config.yaml
hidden_size: 192
router_score: "softmax"
router_bias: true
Below are experts of layer 2 (counted from 0) of a mixture-of-experts language model. Rows are named router (the router's row for the expert), gate (a neuron's input weights, with its number), up (a neuron's input weights, with its number), down (a neuron's output weights, with its number) and show model dimensions 0-191. Each number is 128 + 24 x the weight over its row's rms, rounded and kept within 0 to 255. Numbers have three digits each.
After each expert's rows: "comes after" lists some tokens at least twice as common just before its tokens as in all text. This comes from a sample of Wikipedia text that the model never trained on. Tokens count by the router's weight.

# expert 37
router:154145120081164144137169103100119152146151111128097137150198141103058117088137131120139115129160113134146164116107111136119082090119126127114117121154108131175123150116110155168090071098118130130169140074121119116089145141117147151137130102115075108084120089120148123163106118147167153117136143161151105169118128178142100098105130126153137110148119106120149147140152112146194144146106133108122141132161151166133122107072141159144125101133172116135105164108113133130133115104148137111130113110129132152107091155120132156132141112152114121114109116127170144126105141136144126085
gate2:128109114167087115139082133140164103111142100140134167077117142117142139131138148133132115127132141126117151113139132089166114103104129112142177134137130112143115163126087173154132104123120122171114148105063102130133152158133134161076127123150098152113163095130138162111119101125173152091181147146134147100096132126108150142133117143096133105134112107096104060160158170123182118138128131140111079126108117099116144103125155179143102169141140135091145148135126120131144146103136143156136153144086129096107115132122158109092152110125131129132119086149163117143113179084139112109
up2:149139120141080141124140129081148113126147091151127133101144098113138172159140116094124116128138097143146151129128077118135119129148102108147153155126125128137145107139136085117147135144089138153156142173081128142096123081114163096175159133116115115104107083117129166103125120129106130144146117196136092140138146082126167082130145119117130121128138104087128097104102159114129105112145115148073165140100121184101158135128148099134094118100123113139139134124112182120083171130101143162148153134087133134184128141136141090127102123102130136150148097144113068127148107151123125132
down2:135117150138126136110130122148156117143137145162123129130138149119111149130115115115119139091118141150112168122109107168074148125163101129117129132125105102157088101146149131098155121153098082143147144207166153144122138103127164159110140137127142114157156112090163145151113147102104126110144146160121067085110168132135147166139116153146092101142119107176143081137133114117120138175133099168129154151114117133123135164133155114093139108144164178143121079097117115176113119115125139170124141147149169153114110126118121095126131124154076159100124125128154085143156088138098101155
comes after: " the", " of", " and", " a", " in", " to"

# expert 19
router:101134109108101103107127103089138145074122089136132140116148120159167125132107149137154109143114115149121120129144167113161136112071125133113098057116113136127118102084148114085126167125115100182104109108146154182135155146109112153133084149135140111172155163093134116092167112152125163120101155163146130138139170094120204108145149110135136122112117151149079114092127126132093120189116146112092114125143139111122121127135155133148119133120090118132138135114127136106088080109125123123139133155136126116160124118149142179146130162122156144166120126094144140164154135123128112100
gate0:081121098098111123130149115158123118093115135145110178132149170106086102119132142125132135109121139143144091129121121151125125136083178155104113092122103157139149135137160140145093134093154116117114112119137133159111135110098122161155108140128136093160168144131126160088171098098118157142128132126123126138141103156164143096192159150160162109084127121099072168153146118125158126154103126106126148118125137107135108172128118155146140074141138120103105159130127135188124056162106110154159112134134112182149132124118111129119175121109123118151119117116135131092124096166142164108
up0:169099100180146072117133113147108156131136157117151104130100121133136095147109174140148159128109127116110119132105127139151164143137050130123127166100143099118155152132130138127100150112099125119129129161138138098110110131147128138085141112136121142107066126167136103126135155127124109086137109137121178123141123103108122134121131139124102149173151130124148121065094144112092133119153126160145103102117140150121103113109102058142136150130076107135129085137090115092172132091111113123085123149096135109116143161083121125095084097120118144147146132126085127149104103116111096168
down0:111153162167141191110129121107174121123158114125128121102109146119128087131152144119122140119121139178145101118176113150132081146092152136159140128100114119116096127107079114093099115130159118147127120143134170162138141162140074165134118169099111137108124155116101137123144101163158124166128131127110104147139103143155152119154143151128131107139159130099116101163191105185143119146102136126080124115134117122098127097154149151118154074086116105155107117141121079144079129146146151129126141162154147158093121098113111161145140141178155095133150130108164125149152136144127134138
comes after: " D", " S", "D", " Sh", "d", "i"

# expert 26
router:135115159137088147099102122080124093109136088117167122161109092121159128068112203120114153133113123145117088119130128126141126142104133111125150140150105120135123132129127120107165140095122160158170059159121178157112102136092097180161075133146131187104141169110123106157108105122107130088123182110117112128130151133130155105134145151192127127119111125117090119099135127131120143134117144150119156145111118124126095134155123158132099149145113115107073131132143149090153140156113118107180146143160128127117111112155122124167093134157143136106116109123106131157146139150123152132
gate1:130103125111126195172102131129132155128126136113124145153126085129167109128129092157140070088149113108141107160122136093126109137130099085113136128097138129111109086151123144093142194129160121120120092107110099111129083148135151144156117157148121142147153168171158130128145108139129160102091150131099105152141142101119115103102158161138133127148094102152113140166148107108142120136168096130132189146112112136139138107124172126102125159130091149126084104141125128162126199144148067168111123115147102154133125134124132136146137137093100117118105097143137183114128132159137122137
up1:099126089147096075082158127149119105094114145103143128108112180103135137115144132151149140132155139120139128119137129154121143142161162144141126176136173122129158125085113079114138091076156089119146154127120148150152167127131097145088134118101125077114117143135130123121116118085139127159158110137108142098116116127127146127126102142147092106069110146156175134109145129151111138097105127130113131092143122119108123118193132110147123084130150109132147157118151100124096092119104138094119138172086117105099104167123155103107154085134137165151136151079083117157157153109130154121
down1:112124132126099116137184122120145097171093119115121144078170141147128138103150137132123132170110199071124118123136160101151139168128126134088102130128128141145132115099136143071119135115172100084137145122110157172063114120110106136046139153140086134111131125137156135148119142146160127097168107137134152102105119137123107167183151134111169115141095128175150119166127138134157114125130144128118136164118122114122157170059130111113122105130111161132138145108118139120122140132154115152133134110116133089140108134081124107102123145167146131132125129104129120125113116135072131114
comes after: " V", " L", " C", " D", " P", " F"

# expert 15
router:130130167098107076105120091128175114163156121127133095146101121135141089111068124111139146106152121126090103150173161121138116133150113128134115119155123143161132116171175168131168132077117091156101157145155162162103114134093103099126109103114168176156153156096109125136124107131136129101129151111112079148152143110126134095125123148174109163137116103124087164139116116112154119129124153141087088147142148139126147140141112135132126150136116116131140099180135153113098154094143138107151161071129107139134110112103097122131078137139151120137104130112116098169118161087116136102
gate0:085129101126138087165152115105115085149162122156147101092110150143121091098113106129133158108131141164142126155118132067141097129121136078159083156138110141144120111136170150106143147140152118142145151098125150125144133102101125123167117108130110154116115137113146195142166170122157150124142103155165120087148124143144102119128111145136140143125124106084139160125136100150140086129133127162113099159105167146164139102137190117165134132118135123081095090166138112127121126121114093128118125064130137131147082119138121119151135137118172118071127085084117094116121122112134122108
up0:127125176127102142143124138143084167100110148110111159147129111119139160096143132103119105151134117108097100096132139162124138151110135157094161130108154135112140136126093149144106151113137133120102080138139133116094162139155106135093114146158144098124122141165128079122117093138086131089133176112128116158085122102093155090141154123145140126112140107144093080129139123107105147112146096070154131091184114083099133136143082143116118119116117146171154127102143141117158140141122147142112138199129163098101143160139136132151120144102109146169158123150169137123084152169149145159
down0:095117135119120128105154113134138162112126112113144137141078091095137145111149152135131118107139096104081106161170128161119097170115112161052143115170121085073114134095129120129139143151115142124109148156099171118118143115138120150125116159116164088144165149102157110118140107146158130132111140121135143159118138123171163130167123148146123128104080143155112133114101164101127086145144138094089159161150135127150194113165097132101129093156125123135105182155143103129130099128166105171143168127125120132142108185109128135121114131149150145167122125113099141152119149150124119141
comes after: " K", " B", " F", " W", " N", " L"

# expert 28
router:148161157156107140101126106136126133138089161162140157159141151103099131156135125129107130127101156106144153160153130150100093112139111119119114086151105078160078157098100137129107131122166116155156148079140097124110136142150122106164157153115102118097135131130105152092152157119120136091141099160115107165113093154114099159100097154160160146124138137165140130143104096136148144104099093157080149155148148105095126114094153168166152139174113104097159168127143114161150160144115162152095157103137100101101118136166144153101121097143102127104138147108128113143156120120153136114
gate3:138130138138124117135132109135126165158149122110135114134091106110108104119106142144138140141149110101139188081128109127108092145096077126112104144147104121108106136153110128120132115144100146142144116152103122117121129145187118140147156140163143148091197093173143127149102110104143124108139187156092151133107094142109116133148112141154152120128143136152122168100175150161096115102118151147103111143097128138136108157157184162105123153136121102127092122163176071130101156131150134111148115106150149094131156142123140112114181103106182127113116090126140105148124166182124153116
up3:130150123140113147138174191104124172111112106157116157148110128123126127121114142173155113124120066125114144116175126128104166102190093115103110106166113147110101151197119104117135133124086165133115125104121106142111174126161119111113123111136152057144113152129162146175138108128096134124093132139140119141145119192144115097143132129125128113124112151141136130125126134153149128116137143119114154121109159155090135149177144091121114154118160145098134110115159084130096136126147115152109122143124095140123108137119154134130185111158082100119129150129103145159123135144142182178
down3:138095135135130124127088132140075096118111134097147120109133158130157138143149117129141102084168138142147114133115155096162154112136121153174140088112109122115148069138060127133135128075111139123115119129131178145118139146098150140136099180134121136105099166118162144132165120126174137112118119148117131103118138110118116113093101133133093139123117139096128114129158110121148109131123103094090125140142082162133146112134130184099105141087124090155109149133149125161133131148126088174088082128099148142099146096156123154126123100094141182100122148161127069095140108095116095120
comes after: "\n", " |", ".", "==", ")", "==="

# expert 4
router:120144155132160089159106158153138118113126144122092151131117121131116072118152106128135125124149078137112156125129097175163113156131121126118100125132160122105114156142162150175135103106114123155158101097132126140164129122155089135098156102086136109121118140103145160106139147165108142111153127167156109111152093137118110139141103112185119078109143110142111119134132114099132113128119092188089115161156159131097101123143165159093109136106144120183076147130117124141082089118157124146170086112134118145104120136107144128150179126155108126107094134084127111101128138119103166162
gate3:131112164083108132122081172129159115137148114113138111148129102111098080107149134158144144106143114140103147121121162069165123129119112089099117139143153142139151120123153128160154154108142161147098089152133138144147150127093094150094145122140142134147111101123137120103144080069126131123114114124144131140100093092127114135114144119147088098134144143164148118129128138132132053173116114127116125124113120107140118127148109111119119086102173156116111125097139083110122077101173151145123126132084149119137101107169090067134174152167090118147118160119147109097141109157123146159
up3:144101102163155177103185117135103104125119095163107162116149148130109173119140102086097139109079125114161103137127121169107128127117133100156156115150098132150101165141091117099092124166125127127126144106098140090115107164169152110157125142160136144142139145121136130126118135125125136148113133106125124083123134142124127153192138141086166171090101137132151134159151118115111178083116150140154126139137086094095136114110145109129145143145117108119175095132133150113136176137082111100133137112161088142142125151095176144110101109129166138112101101182140120116123152097138123151
down3:103144109117118119121130133163122106095157160095118120140160145138122099113135118086106143139106168127166146132135149136123096115130109108102099090119088082134153101107125141133141130126107187142138110144125160097071098086090135135141113135101112119117108141143136141069068190146168126098171136150109121107092148115133118135144110137136132095117090136107131131112128120152152112127156130142118130143111119138118135109174145120127133192107183145187083110119171138140135137113118132132112137225118145129118153112098141129169141137151151124106141089154114119128106105123119139129
comes after: "\n", "|", "==", "===", "-", " =="

# expert 5
router:151084109113107147127117093142120144183144082114108077122142152123136095105110178135097134136141146156146160126128166157120107112124133162140141113121141158128176149171111133105157118099148135109156136163087146152090154145100135133104101175111177168139140121139136139094122120089118104101121181103124112126150119089126118095076132109135106097104086143092106124109104156138119135143093153090148114133107135139140106096159110125125132112132138157112069147135105118137130123128125157101130115145119122155123159086146153084146107102088128102133126092159139147167138122112079159103
gate1:138089100097097118150127085087107186103148118103082112127128101138106125123131187055105105135112088121145139109132158142137117173121157148097132131150157088148163135148106115152120150085117113111145102092095157124105162152164113108170146161139094157136131084136149152084121093105146141088109146132115117071142158107162107102117162127095166117091140129161112162116145105119116108145152126124105140127115132150154122126118142161092158163106101130132148157141127145143095120121167137089116135123152149126111111145123156119121144139115147105109151129137074116156109125138139114124
up1:091137120115098120131141120105164168105160130128145065164114100109112077113148143065130167107143084155099168148169151144150099110107137190131135125146149116130138136125118174166145114155093128091132173105124116138139109159135150087159100117130124137095123071118136136099165107133151125150175115124115126117199131122130140116117088144134123106144132131105137154101183122162129091144128105147145133136120138139118128107113160143102130177164122136113132124126142150132125129117091126143144135120128116101114150123134152110113141102146107131142149119172104182196134125103116145106
down1:116088142122090115150142135120106134115192142144122146136109081126126142115115129094089094167069083174140139115150109114166109117138163126132140104099099100130105060102106104150146132082125145088130093153129150161171115104111124121128140137148134130118110142133117173103159135132111114064119120131142125163089136119135115099155137115065105110121167175115127121105148149141149130108161106112111094103135130120165107126141116089123124090105103111108172123135126181122159149090128107093127117160154112102115093135102120142161140117142127164132126149148130085107131110124140130137
comes after: " t", " T", " b", " f", " h", " m"

# expert 17
router:124115092101121113141123148148178135109120123112099087080125126141136069139115158084111131151136138121112134109137146115155086136102114116152133072142168116113154157154129140121111122103108129142177120098104170127110132147133116121123125159113125132197146122143131084136136110131103128099083193118131148132148125115114160114128155110100129095103103153085082116144118111136126131138093148134134134129130106152143126111134122157184123075130101129106130100116133137169111080153146141071154152145107125155116154121151135142134103103143132101133107098155123132079179089124071162127
gate1:136127132116132113172124130149156129122166091134148134149125144156160132123109085140147144200171107153109137095128102087103130157130133138154129141091130071113118138149106131102100142120120140134082122154131115150122132136166085100128113127133126136102141091166130123145143146129137186172159143149096135136131124110149159120154154093136162097126099127131158130117158138167142127108097122120134075128142175129147143152130133111106174131137128148110143150134123060188119070116135130110110104120098171155143128120156135094131164140155135168132153148112168131121170113111076159136
up1:150115094126083135115139153139120147124095156109155112124151129159153114171118159131069163087130115101142114060153143149122127088106147139125114130133142102155102129096107127127135120102155169100154144128139135139125128119071146088116114130139112122118120132097131102091127132092142101126155108128107109167121110117113100140132130135164099165136163168117133190119144081099167099099151140161188147137102094104122128133087184105147109135098129131115101099165151145121147112103154098151131160140125127129143100111132125166120109110132091100132102136155074155115160117135138145092
down1:096098117151114089154145141126133138152117112136127128099172096138137118124102134114093146182188119134128128140129158128105157108163149148127132067155107142112124066109158120108141107109117105140140140118135105143147132145114144149106148155125100157110114114103116142064161129136139136128126140186109134104098151115087144115109119133105093131125171136138174167097074148127146097086141107174158097090127138128145125085111089145148106085145081126138089091125138147141123146113117097122128137109128160144110110128132131161101128159149110138141165148089177101116124111157158152146
comes after: " P", " B", " s", " b", " p", " st"